Weights of a small mixture-of-experts language model, trained from scratch on English Wikipedia: a variant of Adam for the experts.
Below are experts of layer 2 (counted from 0) of a mixture-of-experts language model. Rows are named router (the router's row for the expert), up (a neuron's input weights, with its number) and show model dimensions 0-95. Each number is 200 + 40 x the weight over its row's rms, rounded and kept within 0 to 999.
After each expert's rows: "comes after" lists some tokens at least twice as common just before its tokens as in all text. This comes from a sample of Wikipedia text that the model never trained on. Tokens count by the router's weight.

# expert 59
router,191,199,235,224,212,262,210,211,277,206,200,202,216,216,169,203,199,260,196,178,206,171,182,222,190,207,309,129,250,237,168,256,264,153,177,270,192,158,211,204,170,277,184,233,247,196,223,235,165,272,202,144,155,234,180,175,193,142,206,215,235,273,187,194,215,172,194,251,160,186,230,211,225,192,210,203,172,161,218,189,262,143,246,140,246,221,180,208,224,103,304,246,209,107,218,168
up0,224,201,124,147,277,136,233,177,147,182,210,254,106,203,231,166,204,171,218,190,196,242,171,166,236,242,176,212,194,268,243,138,159,247,195,180,161,212,225,228,249,125,233,159,181,285,123,174,223,188,216,170,241,174,219,222,169,195,182,210,187,229,140,219,197,179,131,178,186,181,147,212,115,244,196,118,241,208,148,255,110,212,160,191,223,199,216,200,147,232,179,175,209,253,196,241
comes after: ",", " of", " |", " in", " from", " with"

# expert 6
router,183,160,256,185,192,217,191,223,278,232,199,132,238,248,157,182,202,238,176,184,199,177,198,215,189,183,310,119,246,224,154,265,269,128,166,253,191,145,176,229,174,266,185,209,242,187,222,216,222,217,184,209,149,219,208,192,217,175,248,214,208,200,229,219,203,184,305,253,189,201,212,180,246,164,228,200,163,158,193,183,228,197,182,176,267,215,196,216,290,129,295,229,195,115,257,175
up0,199,205,207,225,199,154,210,189,225,237,165,186,164,212,276,210,255,156,183,242,199,245,104,127,241,190,170,173,163,215,267,174,165,211,122,198,223,188,184,209,245,182,231,179,155,202,203,190,190,203,194,251,288,210,166,244,199,241,230,240,228,260,228,200,149,183,85,162,221,229,121,243,171,210,183,202,247,207,210,231,199,181,165,201,227,185,241,151,127,204,204,96,291,235,136,175
comes after: ",", " of", "ed", "\"", " by", "ated"

# expert 8
router,184,205,195,197,251,255,224,183,197,189,151,260,234,219,159,164,143,269,193,210,205,181,183,180,176,188,225,164,216,171,189,231,206,194,212,128,245,194,179,129,139,162,264,221,246,182,187,223,260,254,251,205,254,249,174,190,239,251,200,266,218,229,172,150,176,204,201,175,187,152,244,268,150,230,207,189,217,266,107,262,176,135,150,226,174,254,200,222,313,157,179,104,204,180,224,207
up0,187,203,138,243,205,172,214,144,200,167,316,134,207,225,214,127,236,177,221,224,216,184,223,225,174,262,192,219,175,162,185,208,171,212,127,165,154,168,216,147,226,277,259,195,231,271,250,185,190,185,224,233,170,154,247,230,142,170,130,222,148,138,225,219,131,178,224,167,230,158,109,234,178,199,213,211,294,207,185,148,220,162,156,255,225,230,189,209,192,176,263,167,205,238,168,186
comes after: " in", " on", "|", " In", " the", " of"

# expert 3
router,252,289,155,231,193,147,212,129,212,240,268,166,194,204,241,224,201,240,188,185,158,198,202,190,226,191,205,214,191,221,186,214,215,204,177,210,170,288,157,241,174,260,312,182,199,183,236,209,215,143,181,181,188,224,223,154,160,190,259,152,149,187,139,227,241,212,209,199,189,241,226,297,264,244,226,168,209,146,270,158,216,251,217,128,242,210,238,170,296,150,233,273,197,188,188,202
up0,214,211,165,156,237,227,232,308,191,207,189,193,191,230,268,223,192,144,188,127,192,178,183,180,264,281,139,159,192,230,230,193,174,178,171,181,173,160,174,260,185,248,117,170,221,183,175,214,230,172,185,190,204,190,156,257,210,244,187,151,257,221,146,192,151,203,161,151,190,153,112,216,231,220,171,126,243,300,194,234,235,190,156,244,193,274,156,228,186,244,210,177,225,210,245,273
comes after: "-", " |", ".", " of", ":", "|"

# expert 18
router,219,145,141,258,237,226,174,238,224,240,167,270,156,135,203,244,218,177,208,210,211,224,214,146,240,181,152,269,194,215,180,206,190,242,195,215,248,255,202,114,113,145,136,213,115,239,209,250,141,185,199,258,138,191,97,268,219,203,209,213,232,159,155,178,205,186,179,208,181,229,209,129,192,223,135,200,175,204,232,173,267,176,169,233,153,267,196,217,171,149,180,199,168,232,236,205
up0,221,229,218,175,162,167,149,195,195,210,176,203,177,147,185,276,254,126,211,223,121,192,151,176,148,226,218,227,195,275,224,172,145,250,154,197,205,223,213,179,251,154,228,178,157,256,188,139,213,233,103,172,165,228,299,217,210,254,222,236,197,204,173,209,147,245,155,173,249,229,179,266,153,238,209,189,213,224,178,186,196,200,167,222,219,221,228,130,241,167,286,116,222,181,124,173
comes after: " (", " \"", "-", " m", " V", "M"

# expert 13
router,254,267,180,166,210,178,155,104,150,194,200,134,162,232,253,174,184,257,219,190,171,156,134,222,218,158,203,209,194,269,176,227,195,128,188,246,247,139,173,194,156,232,213,177,211,198,205,250,269,137,265,206,195,181,222,207,186,174,219,147,168,210,130,236,221,166,187,165,288,256,227,240,202,258,201,194,149,194,209,122,215,124,155,204,208,235,242,203,231,240,185,242,281,187,260,210
up0,101,199,198,164,239,204,174,187,134,234,238,149,154,138,191,109,190,269,224,134,209,204,102,211,189,228,194,208,157,250,237,189,195,187,253,229,214,201,177,233,232,223,251,179,170,204,186,162,269,102,158,149,214,190,168,267,154,181,184,199,183,224,172,266,243,215,233,176,246,223,181,159,259,252,172,192,154,232,176,174,217,201,234,207,215,216,213,152,229,297,180,207,250,232,241,261
comes after: "-", " \"", ".", "–", " (", " Mc"

# expert 37
router,244,243,139,181,250,193,230,210,160,261,173,239,189,148,278,159,122,147,146,218,179,218,246,176,231,260,145,193,180,196,197,206,217,189,267,240,208,209,181,200,177,180,188,202,125,233,212,214,138,161,221,239,159,112,187,218,180,215,137,240,196,193,156,139,214,249,162,213,159,163,273,187,258,223,165,194,138,199,247,130,302,227,169,237,226,210,229,236,219,135,184,193,213,241,191,261
up0,223,192,185,192,210,234,170,211,131,172,194,247,181,253,267,149,249,149,266,191,123,230,267,206,231,166,226,156,225,159,214,161,192,175,164,161,173,253,231,261,244,189,187,210,181,167,143,168,101,249,226,259,232,171,172,256,224,215,169,136,293,172,112,187,204,177,209,245,228,187,200,163,218,190,142,191,152,237,136,215,231,188,291,194,227,174,193,220,213,172,176,156,217,243,259,209
comes after: "-", " (", "\n", " \"", ".", " under"